{
  "n_layer": 14,
  "d_model": 640,
  "n_experts": 40,
  "experts_per_token": 3,
  "d_expert": 144,
  "d_shared_expert": 0,
  "activation": "swiglu",
  "moe_layers": [0, 2, 4, 6, 8, 10, 12],
  "router_score": "softmax",
  "normalize_top_k": false,
  "routed_scale": 1.0,
  "balance_loss": 0.0174,
  "balance_bias": false,
  "router_cosine_scale": 10.0,
  "init_std_router": 0.029,
  "lr_router": 0.000516,
  "n_head": 5,
  "n_kv_head": 5,
  "head_dim": 128,
  "vocab_size": 15698,
  "norm": "rmsnorm",
  "norm_place": "pre",
  "norm_eps": 1e-05,
  "positions": "rope",
  "rope_base": 500000.0,
  "rope_fraction": 1.0,
  "qk_norm": true,
  "attn_scale": 0.14,
  "tie_embeddings": false,
  "parallel_block": false,
  "init": "uniform",
  "init_std_qkv": 0.0284,
  "init_std_o": 0.0,
  "init_std_up": 0.0284,
  "init_std_down": 0.0,
  "optimizer": "adamw",
  "lr": 0.000621,
  "lr_mult_qkv": 0.7,
  "lr_mult_o": 0.887,
  "beta1": 0.95,
  "beta2": 0.95,
  "lr_head": 0.00498,
  "warmup_steps": 403,
  "schedule": "wsd",
  "decay_fraction": 0.522,
  "decay_shape": "linear",
  "final_lr_fraction": 0.0,
  "batch_tokens": 131072,
  "seq_len": 1024,
  "doc_mask": false,
  "train_tokens": 946700000,
  "steps": 7223,
  "dataset": "wikipedia_en"
}
Below are experts of layer 6 (counted from 0) of a mixture-of-experts language model. Rows are named router (the router's row for the expert), gate (a neuron's input weights, with its number), up (a neuron's input weights, with its number) and show model dimensions 576-639. Each number is 128 + 24 x the weight over its row's rms, rounded and kept within 0 to 255. Numbers have three digits each.
Before each expert's rows: "gets" lists some tokens that make up at least twice as much of what it gets as of all text. This comes from a sample of Wikipedia text that the model never trained on. Tokens count by the router's weight.

# expert 21
gets: "a", "o", "i", "us", "ia", "an"
router:083155110115136132111101074121122162126129127162141131152129085115119140101144135128112087159117147154104097131151117164115105105115168103110123139172123090139158113124152097145170153139116137
gate0:100105124135125179116085097105142157090121113116120124170131111106114131182179117134123140139140139089168108086133115141130103123141178091153109096104134126127135139149117103143096173149156125
up0:122150132140139082112160149158129089145154142148124166137095152165122125105095118157108157097112120119101153162117144122149144117132078160153140115171161153123124144138130173111128081107140152
gate1:129108130113119114133111143146139141142115119130135109152166091098161153161161118104120100119154173106150131078115116123161142114117152097145140175120132133123162137167141094098138148149097125
up1:095158154158087155062073103157143089102153098175124163126081085145121122114124105176130157140103128116120093148168143133128078167109191134101087097135097130141094124118123136143129133106097140
gate2:124121132083115114130098151125118132162086128143088121074113122117154121140098140129087157158109138122136157103154097128131130115143131136123154166140135161089101120174143092077127129111143126
up2:085124114119134144141113142088106136160106124142129131097122099125129133133136130113121123149158155133132123122159110108135109088154136143121132154150097134085138102161174109118130149068128126
gate3:147193105107132099120105083151180164101139140120123101152092100106155134091139124123126118125131145121155119137131134126118109123129119078144206071169082098150147159133119127100099141156100156
up3:158122080119153107150163129116136172165130146117121147171143122124147167090110122132118126107138107117155130094116115119099148150148098071128094109125088142144131121131110163075114123117115101
gate4:132109103093098126112092091107163119138126135133189126155165121123131156142118141159141101145114143124107100164105093132172119113067132118110123108123111143102153142114072133180118122139135123
up4:119093117115129103122126164115155142124124158162177090158112108136076136143091126130117168132162128089114102150071118155118116123113106137107126129077090140145136162101050083169106158155176105
gate5:116163087117175121112127120153164091120114119123131121137158143137151116127116078125155108117175161103158128136114129124076158161102088125154142124115105150082119145102116134100146092117131154
up5:138160121106141112116109125140124143114130148171128138162148079153137144127152077144179108129140163143179086132122101166115116139086122084140127136169147152113145130074122099112158111133127138
gate6:125148110141127149109116131132172138107129111093126091103168107100116127141122155170171075165117104078128117089110129153133112129093129120121171074104133129157117139139126107144092141130111152
up6:144119143134146146125095134147109131128116137089124104104134108155099111117120124214126080118095111092158110094110086184136116141135124093117113099115136113165089121157148095147112135123138151
gate7:176169121150140116076139126143107159127139112142110128169152120104167125086177145089122128097123101143161103098142148146085123151127129126164164148083121153141112184145121116109126096129125091
up7:160131101141122113090142104154098177124147113116133119178102105133123118106175150122143090142141116159173107118163105131110083129110148117156176131128102153126130150117145117099144130114114140
gate8:112091124116170156121107141102067115113152117167165121137081117117122134133131130151121146144116170103147146143112101142139107139105123093167183142126124105113159151139142113117106127138120119
up8:175123123105122147137158122161130122149153116159120148146126109166128142090098080111120150146140107097126106114119074163126120117118098151151107098136127189135153129097142148100124085088117118
gate9:133132147127102123092052121093135131182161104154141150116080104114125122103137138178134112132085151167114104119204101155160142124150147119096095112129127108115131130131199125128131125148128120
up9:111136119102122114110134121119144122160148097132134151127138126117120149127166091090143194111148128131115097142078121075137133133115108121140133152109135126097116135056086142142144163139147160
gate10:103125135100134114145095120160137128152116140133163159087126134127125150118192128108133103130105129153094138172125147140154118145128105134205168116117148140126143112146121107129138110102154076
up10:106120098093123126145100124146106154133161155164169140097131107133121127120160109133140090169111144169136091150146106137164100128103149125146149125118127120122159113154124074135180132117126075
gate11:148171119111160095108134115130175136135156120117113159187167134099155135140167152096141121162163133111139118089118103156144147111156121150143164110124071168164155153151129152107157141128113104
up11:104126136125140115115117109106120126132157134109149115148079112124104086092105128136177116124117136136152103107160100102161073105124154126132144123109103114098122116099153120128120122079131116
gate12:127160167146112120141129115148176132098132124142080106094158142144104134107123097121118124118108105143075137186112142090116157162102151135138120126111173156120134151124121142116125150144133161
up12:129170119104125133131149112144186132112145117149100112118159106137103152100127100149131105158099132142105089162125107129123125127116163118113105122154170156085156126119142111116154166120118155
gate13:105149144156192116115079108099149140117127167082149116153109160104120103162171147150132113107165101184089124126089146112091140103113139115123117103115142089130106138088106093113115098141098102
up13:128095105128108146155173156134118140165128116134074176086102149135123116131101130099096159138129114116173174127141116103185135125172100137118106172138132150097129094179143158125128119091129107
gate14:135141161144086154121120105112141100133089136156160134138112124159148113117180116110146082114121079094163153128092120174170096149137132199077111148124122096115093090156152146142131147116122168
up14:121146128106091120108116089106116137120141120151153099178099087146109112118158124145161114136114125103174118116122081121175092125098145141099127134122116118121120127139154128147156160124099146
gate15:112113105152126129127114102074089091157138161142160110102115097120115130093147110149165116131116116140129131082160126122152119129116171140096178106140123141112141112095129145181141154111131155
up15:176165125131035145108143139136151109142134144069118134151164147122141154165121122124098112091155126146125147113162177136107125141135115122108165100135125113107142134133112133134102128094100101
gate16:127122139086144116112157120173145148107143158126156122141182104090096158166122104135115116141132111133134099140174140138140097074118121088178122126154140120167179140107140081135141095141112130
up16:133131143122107159113146121091095128152131154138160187111121153150100146105139152096067129152123131146090115100165155117107115119172094097131132115135121110107123073151132144132124116112138122
gate17:112176180139078112125110117166153134150130095134126154122129121112134138112100090120159099143143140153096123139143096111165086127103099171133108112124069114175137144124147151127128092146137113
up17:135124161126116165164133158146116116120131106113101101120107124145112175106121144116109115129145138166096150148131107108163135127131119162160094165103114146136166126120149112115130109105119120
gate18:131103135121153079120130112128107154154112175141138135138117111124112122102168145165144088114109108107125147109126138088107099127130168134098143155124143100088114136113192085125131148104128090
up18:158096132145111124107165141103127104155136140105150103193165139151147171113158129114142139110143175112165059104131124130075126132128115083136119099142109131107118127095119131083128106184163095
gate19:130109118117118098141123129141120117108109104136124142117125145123103116160170108136094117123137149095131148088119096117104135125142081100126132138131139088139143133110109145120119117171108152
up19:107105122113096096131128166095176094186126142172172180131130135148122129137134099151123149160109125141130135141126140125109110114116115152116133104155146132146126081088113153104135144148141157
gate20:120128140104149110122121148132116132140132166108093130133177136130174108152161154133107127120169124109145159121098099148127140118155101115148109164097113075087160122125093139070103105098124114
up20:128102151162130137141127140098129107136120135129149139098099141126132139124097110087146168129125110169108145156126163100131131163148131169110102127150125124186069120137142149138137131171142151
gate21:144107114134142125129124102121123136141141134177157102168113145143133119129142151125106100130146111154101116120089113137161158163141109144148106161137125121105111130098136126092124090169143096
up21:122159105106120125112119094116090128128143117151167106180104094144141109123129159129141105148101147158120109121109103145151115135150157100174158142143154117088119118070127120101129073157113122
gate22:160120144150152113095166141136130097155164121123106119159141111105134163136176151089153104132153167088110095113094079108153098119133106145142135123122115145079119175113108170141148132138134124
up22:129137155099127131184116125143138114108118130158124183119109124196153147103137067135132113140142127152155124086145098149120129150138136129107143170163138185121124064130146119098151126128122129
gate23:161172112155078175101127089176076140105169133129122101131124093106127100114152169125142125134138141131168113135176143149125163131124174155160133081097090128132128140136111097164115152110109118
up23:165171122099114164162147088142154142085122111107114075098101113157107158147146142107122151110160124100123146147144141098126130142139098134150113133129096124103116116155074120193100146146145111
gate24:140146122110117168130178124142148130121127123106119142100115156125163129123117135125145105155093110135139127128130105154158170163128127137067127144130143144162123063115121080118163143110130123
up24:133150137164158142093127108158167128140119102145107128122142152121130110082150116118131121085147144121104132136131140134102135138110131119181146116129121103140126150167138120135114164094127122
gate25:085145125154160072144173174111074120182125164167148111120100109163153133140087174140136136145110138146182178132089122134099133111173140122112124121115106140090156129087102117105133091140124115
up25:156110139095117136107109092129154119087159146125106162115142126111113146150137101120155112108134118154096127157138141104148157114096073140121108134095136133120087115188132162174119089097124136
gate26:135117144112121114135120135104135167114100112094110141137132130147163112116103113143108139136123112155152156148121102111117189131143128104083136125094100136097128107090145150099119136148141117
up26:109119117092096094116119118095120140102135106135160113166122086135134128132114097144130110141093176162135085110137089126141123134132124083131139142183106146131118102111132105133169151134125150
gate27:107131179126158140122078103132138160139128084134111119148116097115115141144161162156170093154135114160142122079136106132167126122108152139133137120126094131138157119126163137107134139112110107
up27:133133139129174144101140121151123091116096147160145111125091141172084152115118099138128163128085120128127119132103165130119094143126139130087101135121200111122135119134115082110115122113160097
gate28:091187089135163120097103125155150182137129138088141120130132128119154120124123126198106109095159117111160127125148090143116128135093121113121152107076091138135134166148138052120163147083103127
up28:137164152082101142126117112126150061141158098130111150134112125140125101079089122115112152138132163123097083150135164128094093099156128116152120154206160173092107090104138143145110130119132112
gate29:089094140180204153112136080095141145158117160180145152146096089165128139143138173113110158149124121141147136151149153127111099114115183117130127167143122098043096082130131140121138142130152115
up29:138111135136075150153127176151129108118110089089100107090139170094158118134107092137136098106157128110114127112134062144158119154165110139134136078105114145169148152110106135132109151149124132
gate30:138139132097185137141144088138119138110116136157130164110193128125105185118150101116122149082108146105150137131116103115130129107122109103122141098103184116103163136125072055093140108108141119
up30:124138084143100147098131135133174117141165115109115097158061128164148068127119157142133071146125143117105149159156125150144152113127107169124133144131098109122138137132166127145101144134110097
gate31:124171123123128116140138079138128177099110131134103133181142109140114153085128134089091111109145173119157146110110111136161123109110112142141120124123148132112138151113116144113150121164142141
up31:162080103167170111100100154138113104148098124154146128123144123150141117130108090132119133111122104072125113091112139122109155108168146117094098128113137114147137123118130116147141132139144125
gate32:110141152109118109146136118132177132124166125173116133162143129156124125099144120095094116126131163097124121107181126131092141140136099125112131099167155139122116088127073133148153083125088153
up32:088116109145152148066164121104085133129105152108137121083106129138142107150132147151124143123113101134126114144114127133150106106143137103152109109113111070139129124101147135130098157140132127
gate33:126118145108121135144129130099192099108131123107116108128147138150091149114141067083087178149149172147130109122115125134129141130119140134132085161151146143123157126113150135106167158102177110
up33:137131100134114104097164098146097151141147151130138098120110080127135125105143139171138113101119125083193124112111103094143118149146150112131142102156129170089110139101136169131109099149116155
gate34:129147120161142181066168143095105150105121110129141141112135135113118168163150129135161072143110142131108101118160154133148131156101100109124144135138102155135134107128085113138118122152117140
up34:162157115109121170114141150148147138116106102168131099166093143101122127135159132137189094104122127070132118076160121108140182147106125122105114112161107132095139168143109157105121152177111122
gate35:131082098126122124114134120130161152115054121135142098138158130086122126110191119112108137107170111123160130103104116075112119164152120116123170079116104098094126118091115127084137127159122099
up35:081131141163135132155142166123126110172140149122143167155131128137155119121072150145142156204118157162109134122128139138138133116146116116130139166152139155156164105126150171154179091136132127
gate36:112108132110154123124099097114175127124100116149095162102130129101121143130163107167138140129140109137135129114139130149089125132177151151103135123120134169142116138146144142128149166093174162
up36:120112115136111162112099139098129138171138185146094079127108118107108154115125150148149120154126121110182110116132141134098131114155167150124104106157079109138102128138185177144140156096158160
gate37:130136101160147116183096120128124148118107134106170126146127129102158126123164122078120153118108145115115129113091133138127142149139166148132096134096151209078099172156104095104112172139150110
up37:148151113154154139176110086163136141090110116115146125139092098114141129135177145097146123149096139119117126117124133130126116137140153141128102105116147190112139173133138117113121180130154090
gate38:127161126087154155100079127096152152151130117145117116116113093074133137106110071170132106163164123164089067103124102130124091075141170130144085142127075123158109091086148134152145114135143122
up38:159160163115105108107123106150109116101157099105133139176117124129137180078134094114106121136153131137137140124140129110171091154085161152155114118139166121158128171118145136115125103168122120
gate39:134126133148112138140136160164161138147124130116140146185155158135148101145143121132135140097111156117124143146075144084098109082131131123131130088102106171111143125113085124135125120117124123
up39:133166117150158135119133142139142130144153107144163125170117103156132099130151133142125110128113152121115121106091106101112119124111114117137106099130145155066153138080097096130172115100134111
gate40:121123120138106134169119130151135135116128099124118137143186180118145169128158097127128140102131120155165129171124141145136163109108084110071108130142109162089135135098127128151123130136106086
up40:150093153139122124106170161122117110114075167131147131139071122166102088131110148116141156082117098114091138123099171128118133143172155137138133123093116066199071121149125139157099130142163163
gate41:166123119123157133083112156130148097128129142096143116126137113093102119088115089116097152117135167192147115129118155108167151127069106158168144147108109150126131118115135118126155103065080091
up41:134166153127115121163160077126138122113119129157093157113128155124186140176117158110130125082121080078127128144089131160089134111144101110100123119146150148109136108132132145117090127195187122
gate42:152102133102165127119115151149090121121088153165143128072079118104098118154150112142118142098199132126137119120103143106083148118126151125148153129109148138104126126178130103093121120122168127
up42:103136154173087131133134155132135099144129126099125141148163151120172109149112153116136123141112106136120133150125130132102154148153124168108110133130130140175095115103159147169098125138077132
gate43:149143120142139146117171119168125110132150134135125166124124168140172178133092124072169091108130133165119106138131130124106138134110077165099120112140167169167155111123122128120154109097134094
up43:139078154092110094172126150133142138141096121112119092104113104108078078135120128155125158131122121142127153123082153141132163111163138139135136142088103116104080172126132155115048127143131113
gate44:144149149089160174152104125174120115159147065180080168142155144146176135098147118114098130146141143141173123121112106142131127143127070123165169125144134114086147126143114146096113105136159115
up44:127143125099091157162084118146176113135152090152145170153107119148078126117160112102114167146115133153148113166097120146183098106091136155150162112161139126101156132130124133113120149149119128
gate45:121169175085099099126141108115129130123109144107118095131143135109131117108160105111132148103097098134160127118127141109109120108099126089162123138081114129094114169141135146136160095132133147
up45:176123123102140135127123123127132117148161100175128108163135138104125154135154135135127099125096145171144084140144117136136114127096175178136102108121141145148106127144119086112136154125127110
gate46:126126128121164117110150116059111103165116142125117104143177102126123152125147109100109154147143119148168111141164140130155141138145125086114123111120099171136115091102123142155124079069113116
up46:118121176125118108134105115103110108137098116128150094134161084116099160105176133090139111142110173109152113167193130110164117100133155108125148067131125106161143133113133134132156117088118159
gate47:103145128119146139137116108136120122120137094121135121088108089106155147097161160086103124107151164096180120093154127141151109147158157107118108111192106114152115141087120148138127150133101095
up47:120082124086152107159138117156159125125128121115122143076152090152107112124166126123124157139140068122131122114125124143138108143110154137128118133098125160145131094097136126126154118144128118
gate48:162130114102116149100113085135152159105140051145115091135136115131121154117224139142138146114112142117187081123117131085112118139091184105158079089103110176112131110148148133101148136121103141
up48:096103111131143129111157113110123136129178147133122139143101130127106106157134105141150111144147093164137122124102146115180151131139099134097130142154118130077105120127135102121155111119159140
gate49:126107104132172159124128165129125099124078118127113158144152144113104151110126136124125129123142144121141141113137092136125105160141107107139092081134126164057132097227089107096085132108117123
up49:091120076146134139124102081105098147130116115146130140138121101106117115136139160150154108151116154139135117112128099154146140100105121109140129096143121135053148131176113073119120150095106141
gate50:134140163120140114110098127114076129098117123130128130155079130156124091101148123110135145145142152121161172146108059153111173133148134114142097108103172164100119155089129110105163124106144145
up50:090148125125113151156156104186133123119135159175115129112176101136147121082131126159079115137141133149098119154131136146136142081116164154092167127115147120117136065155140121152139112119137147
gate51:122114136159140076153130138114157102118135075082117122165121138096105139160123124095116143158121122115119140150115128132108101148142112082114114162157106129122116137103094158142181101142130131
up51:136107123182134120146159130143104120120146134134110122106145189173137095093113195113061159127136153103125135115104136121075117141126102076123121136112150089154125140095126154161088136113125154
gate52:132185085198135115164138139133165117124119127136115138158117120114101151134151126097120133134107155110105134142150131131128116131139125105170110142125116161152159135137105183096133127094199134
up52:120127132119156135128148163073150117135087130079100090092168110119141117163122125157138148114124130140151131123089132124115132118127159117134093113096152139128131108074167115143122168130119151
gate53:097088108140135119092148130100114134158073134150127175088121112129137100149167115126122092137118138127140136110181108175110141115148130121085133163131124159112133081124131100119179159123154166
up53:084094087170099134110082170121126179151111150109147122146120105077110119133119171140135085126131104113111154137136126149134143101137175151133107161136091084137133109154148164136155139108089126
gate54:133177124154075129094114154109161148137144128095154085143187140107137169134151139139120142133099137126140089134115129148086094110094136126121156085135124118133181103136116123123150143178159137
up54:110106130172094129161136164143114108146118117155158123159119119126114147105123134147111098154102151148157113138137106066089107175143127085132112099128122116134103126126088147116158102125152171
gate55:094123138116116130154110120101124166117129126101155139162110116073110141161134122160140093157133131148116125201145109117146128079117168115147189160141129163079137109107131159112095121106169136
up55:140122111135149139147100153160098143143085128095127136093119127125106149113032178117115131118079132101138153169141098144116137105161118108098100133111134114083149122117123122139092157112122150
gate56:126138140119105112153130122104116133137114107141154102140089106177118157113142100100123163116129178147149137127123107127144136137125111159107090116131141143102102157140140137099136130123121131
up56:152178149105122137125089154105148126127106176149100139095142135102180099141153132194162116112109099097159126179158137165080132090107140076152133103093116127118153139148146136115121140105136174
gate57:149105155129089130109136102182135079071131149129138114105111139150114128119133126144137131150143100102132130142140117153157148125101131171102133135146111122122135129119123105138098138127083121
up57:096143119145177131136153160098132177187122123126115136158153143115141106109078146104083114098129137149138154124105150118100149144158077127133123151095126116121111149126114159117146106113143113
gate58:121167146083121146154123129169069116113126118146090109134152148120149125124151147127117104137147159142108132142151085149156145138113107089163088152127133153140170157099122110159141114130120115
up58:149088080122151143101118135120154169122140103095164163084100116134121114133059115123130136124150107140148133101111135126066109097160136157141141109109160122056113106152135111111119137105129113
gate59:118089135121107165140103123139138127125132124155116147087164110128110139166147127120119129110148170055172110140092136119126151170148154098099147104120095138113138131124119115086132156144144160
up59:079111121143145172120106145086120115126074130113136128123110149118130112155128134089124099168117118151157101169128168127167120091124137125078147188134149096103109089096166124160120126110109119
gate60:141135141127127113103149155159177121130102130149059099115122112116130127124137112146162117121140095081079109118131132145134159145125109110125135094121153131157122145110100132140102115094147146
up60:172112110074131152099096108114172116107140102138062076164115078132100130124152120124123114137131105092106091110147128106154110152104149128147122106135133127136107160106130150149149160097081129
gate61:123109136118140116101126099128122139139123119172104112147085106176125163111145119113135140124168121132132134093098094160182127116133115131141108121177139157131101153116138128086161144097147136
up61:135107148101114159136140104145107086153148114109097125130146103135117122113130101113168117095124134073173089146137160145100103159140151112140112127098139114119128136136146126112152138098178119
gate62:134108126116163132131069116131105124147151133126131120095091139119105116127130111132165092144141148136122138084116098112105130081170145123145138088128128117099147153108139083117130152130124148
up62:141157146116149112131156094101125133133121176117120101112122148136121136115086096134136152135125148095123128139096147135090100084129105093141150115149150085133151136140137142102102122204147165
gate63:135078135124154094099090130138171134125104187200126181127155137158126174124142176105143096141103131140118138135172126130111159133112130135154134091097104111128135125212111117096149124108128140
up63:125174129118126138120148140149090122114140101098104086132129150123115121147119091116084166115153133116131124108124161099145136146135119109099092162132158148120108162062122190141081132140117145
gate64:077129090144172110161131150126150143115082112180154178128140106111137122128164102185149104127105110117105122100144132133116119117151126111132104123139171153099102105146122123091117125144158155
up64:135102181110122119087123155125098125161126186115118114107094171135153161141115146102124159150132108148097148156092131117139137140150115132129148115090123112144139114134135149156133097128128087
gate65:136146141137168138091138105132114073131111121078124150113150124152121107144154110118130141114109154096155127134134103145166144129134129098129145123122176141130107185104117088139149154129101125
up65:103080129153131102170124138108116070108109140123121138155133124136106146137141144133081121097112143053126155152150110145121124164121112150110124128169112114133135116139115123116144143109124086
gate66:134127115127129098145118149133124148161098143109140115131158125161156107157147143138171119158149098141155117131092137122077141150151106139145138144095125162097102128126106109120119119153132101
up66:118101169134110144107162155127165117117145122105132129128098132127086101111119146109107156098119145120138175114149148124144144160117106168109129118129116111172140106134157140113132131101138153
gate67:156181111105165123145130124176077170156125112123124124130134125121112080125143118134120108109133149097152132098132059094187087153134093092142108150147143106128132197104130092134150113092105093
up67:125136133119167072136167104121093132105131146124137108119153149158123090117165120156141148131110138114131167121101136161101116134103140137154131153112156073167152136114139084146106132109134147
gate68:157133129116120167106114141164147140189153078125104126116125130133133097110139164114128099111152162106101119146125112185146158106101135158167139113141173152126167094126135141156107131151112153
up68:092100127150133131140106139133162120094124109125155102114103133115131156098160144148139136123112122131139114146192123112143107135117152116123086103131102110179128113140141137176143151138120130
gate69:111179089111156138089138149107144137141141088102149130129121117062104144112146170109137105111127149134128113123146101145125127122139155121135165144153171155122135091120119106152133147098106122
up69:105133144138100158119100124154125126077116142120105145145107128096131131110139100111138109117137116160174145141101112121134134106138154144139144153114123139142125127157132136124150139093124124
gate70:105148094138147137088142151118125120139136116166091136148131080097134101127128127128160118145126120156149121136166147122149114114135176091127154119143090156099132145137119107099148109138151149
up70:147155116138109091091135163137109114133118132151168145094100108141158131177135132114119112130189106067131161101130115160161155126111131162113153128118128105115148134131084135140144147133158179
gate71:117141111130144153107117118109127142139177148103147076135116171083122163108127148125114092147162124170124151125143129165132123132129164126149148139158101122111161115077133133130098137123071173
up71:162120105127138105150149146142132134124114127128110130109176081137120103152126122121149166100093114115125080129114118128094130153152100121097123127112136125133151100116126126138160117163150137
gate72:104125104159087114095105110093169119126134126141140144186137122079149124120149149134129113111148128112107116151105143122104140116152161111109147093138130104132116110120142151118106089141123112
up72:088152105122097121127104085117140152113153113162154124168134078088134162148169140136111104167133153115095111132150103118142106118120147075110139101134149096098168106103149115134148144099146139
gate73:097153103081119148134071097126162107131100141168117141113129113175095183139112076162120123147128134126155108100132129154186134095125152129109152121152154106169100140104081125096159124090119141
up73:134126116111158122146122127129108103079158147146123134153151146102161139130143098142122134120146151097160127124082112134107142123119099145174151115162104106124127160115178130108123128116113144
gate74:097155128133150110139118124185133159124118117098121123162182099108114112145129113139104109142174096150148144149096125106131085132108137127123151174117126119080138143128110121130160138152107058
up74:119121124145174122105148147086119139155142108095133089137135134127147091181120119095101101123135102150161142099148166117125130113120150148139163111149182084096115133105090096120150111146119129
gate75:132106103154122175168092163150136144106123128094143132108192112115137174107099153130161126170150120133113124154147141080089120112110114138150122093136131101188123127119143100152114098128149154
up75:126090086103135179144087135155126103136140127117140150149171102148129164128134132118146122167147177113128079148138106119100123123101107122154139106145177095149144139117108089145122111102094135
gate76:198100139134167165155123137135108160140152094138066111099134136126137133148143113100127143131182155107123154122128135125132138119138122104189110135116158074100127152131117109105117093140128094
up76:125110131129164122115117113142106134136162143118123161095163157090128137123147107135133067124175140137110122117116134143107132105121091108153158163115145116133136147090137069107110102119091157
gate77:114113136121166146104144144111094131125124133131115139156140097110149085162120143124111066130113100123144170139113105162155155129158112105115104180104171111159107128135082120085129095090118191
up77:118151099103136157108128106111083136123126108158135111132110084098137120154128132122138069159122128150147145112142096170143171095127119113084134150131137155120162126125112101119125139093083161
gate78:124119117129171105086116087131111129101117141136158105104131164121126160148101115195098104110156127081142140122127102117097148169071148086183176150132119063119140184144137150153106140141145134
up78:123147077105170117107101072083100160113161126146141117117106111108119156110161113159105089150116145098141124108125114130124128115089172109182159131131144110122151134134141144136182142097119159
gate79:121090132111173116150119132118133098126130109160112152150112112157117133102099088165109116149131133139073155126103116122181155150165137115105125116115134128114143134162103138097125133154112112
up79:109114175176098124133176175137152169131111164098133138086144159100140109163127144102125166105126100134164132137120142124077128138114111159130104127120098126158078125137133142142111121136131146
gate80:155139150156149116120154081125116126117116155179133112087127124117129136150130150116152124088122121100086107129149115145119158109172143112137101096115135096138134119142148119128105151092099119
up80:152159132111120149103133075106129132123158133201156122101137111132135160093116150152165125114113156092125092116180105156134082119145154118132130084144124094109152110128140074138122141082114116
gate81:082128104142180095157158188122165142122089149131148080175129108147086169113137123168095101163131152123123144121111073133105138141128133112112128153181104112152144135092131127113150117146107129
up81:078143120159140141156168146102150153136084118157093112104156143128147154109133120141162145116131151164137124130131096150119133116142100102146106090155084112120103135122092141089164152143138129
gate82:139103098099124126105118095101122141155101140131125115120207138105141184144166097108098121150163128122168085119103096129108103142143167086108152113136080113150159155103136140129151136124171120
up82:116098126108091072140138115105132120153126113084125134131179156109107140133151137131140145110144127097120115118112129076147115134120089120129154072150112117121091168159167147160127118107134134
gate83:133157115112131139123079108166136155113135085164110153136138117115133176089151121174143079142120106120126110134155091121139140109112108110136098149124146148106160105124125099133181117098109120
up83:165134105116111155106132132063137125144119136111137082118095120142126103106101100132094163137137176119158146096129132101120108150137116158132135099144157124151102118123134152106139125178140131
gate84:109157120160112167170113145134147125098125091132091122124131124133120142133118129150144151165119148112102104152110121130140127151127108112110130120126112118104119110129132080137154123127116116
up84:138165102132107160123105109154118119085146090124129120149114081141095136116140123142179108160109162096113095122132107153145107125101136109118143084152138112114132128112107069126137162105111139
gate85:116161136139135123121120110097107143156142134133123153117110108096163134129112134135122119149127107136128146105108141114158083078129115154175114174144121131147125151115182165153146133107117125
up85:145110072111135130077109119117122129153133131148127078105116132114113097146121152159159124138102143119157105166131136133079100134140125068139107115123113127128118104143111088135119145187150130
gate86:106153155115138131156101091158130137079091139181136178111121111138100119167106096100144125137136091189123132156123095151162124123119097169112129117130122128144133151139100135106157104125098105
up86:177119120165106112118147178114149088171138136069121097140131154135137118137149170101105140107124156103145133113101139130094141139148127082149160107102137153099101118124123154124083149168140142
gate87:126126145104103159091158112146094140142148127121106108135124121120143120115113135072162092107153158120117095119155146150132107142164162111165150084130129118123134130161121118134103102127091134
up87:181102097154143098097169160155148118139149146134153149140117144093101142150181132136139124122174121155096140122114089131139144125132093128126178158127108174122125151112116085123159146119131141
gate88:119132122136115146117145102099146133159101124141095141108103098128152119146071101117127155110144149097143108138124137174071103144170160135097159135148173122128106152139106095096147142099149116
up88:091145101098127160112102104058106153165123125132135122111086091121122116129099097148127114141145153117112098115163106134119096114150183118123142141171137091129138140103138107108164165085119129
gate89:124153112132146132128168104137105145081129130137138170127104122142111186137125124144096156122059154150154151115134113131140150133090140116120150141141126160137141117145111092133139151099155165
up89:120144108121134119125107096110139125142149185122155141185149137119124155149156126139087152132098147099139133116150102137166138153125135104143123150102149129122117140127099095152153166118128121
gate90:095115147084111151095126092173126106114102135102136119140125161104123128133143111150131137131177127150118087143137095143143100161118144093165120163165088078141142145151123114121132159119108103
up90:107104182132143112174134088158123078142163112109138136121137114123121118086132118124126150127147172109141176111106149118081110158171107126106131151104178141090129141095131079130133116099097099
gate91:064163116117115139142120138109147126068100156147117124155111113133139163112126128143113136120136154092118139110156115164108107147128132094117103128148085095186167129083102132092146107128148114
up91:164124114140174129074142156138090102148110134133164116118148139142130136130121145083098162119153116120121124165127123080102092129141091109110100138129127100116136094128107131138145156171109099
gate92:109085125144056133135123102074169108161143111102151126098147120159115163099161097096117139158103144097134102143131124115163134122111144117116092087128114124110159104117122157123143128126141154
up92:148144107143142108130146138108104130106121132121104150148119121123147141115132119155110153138106124093186157146122129122125094108162146121162084056093134113167158150137128161141109107067133102
gate93:141103115122119095126183153146122136126127144138086131108136130075135112102133093152127145118148071137124116130106147138113131156103119120156137112128142127127111171145156122132147147131090118
up93:124166087110131138117089135102135146132130114126119127129115176139152133138119127102102114120092172085141144145125136126125139118177074120089122150128103124152113107121077138085153086097134141
gate94:096144134123129132144113104103133132140143127171147095125095117137124131136101102130172119138107118145112141124129104144133120133097167115115124113086132142119115087158131131118081071140104113
up94:111141116131124130164097089114136152144155123182152110158093080138131138123131138146161087139115158158152102128157076162133107105091173107110144097098142152097145087131149146136117106138125116
gate95:100147131121112127121078133112143136133072133112127120178094134156130102148127106132095123123126079105121123119140133112130121144113180139150125156143151121138134129134109168130153132144141157
up95:128114136117131135109144119133159153129143134104151111130156143098120163165139111130117158161157061171130122136059141158152133091086113163095119189096143097095117120123093160149156137086103113
gate96:109121104184157138091171144098142121148119132102130164145127145085118118124114155167132129134157129127152164111112136160090149140156107081122124128099101173103104141129116112154141155190082116
up96:123126063138130189112142121092119148120141125131141116144111108102121108115131124132177105156144158137135123116104098166122133127118117077101134105149116161106137136101113122153152174138112124
gate97:119156105086138142078131128101132127100154107168112074161109097107121159132107112118118109152131166131102095162137105129181123137112142113183134157105146133103140172159105121112138148121130105
up97:117147122125117140110081152163106113146111102118161134096104143157124138162121111184102129149135101063138129131112138127146131107114134126100162079146122114140149112102144152125107103166138141
gate98:146147144121118156131125082116109154170149128113151099145118116098107124106140166113153113103120148101160136104142133134054097134138137134074140090172120141076109136114129140121100147172148112
up98:134121124120130116148143108078180098182109109109145118140106124153155161165143131128172168142123147105104074123118133117164141100116160141159146144158141097137098122121102139124120142119103129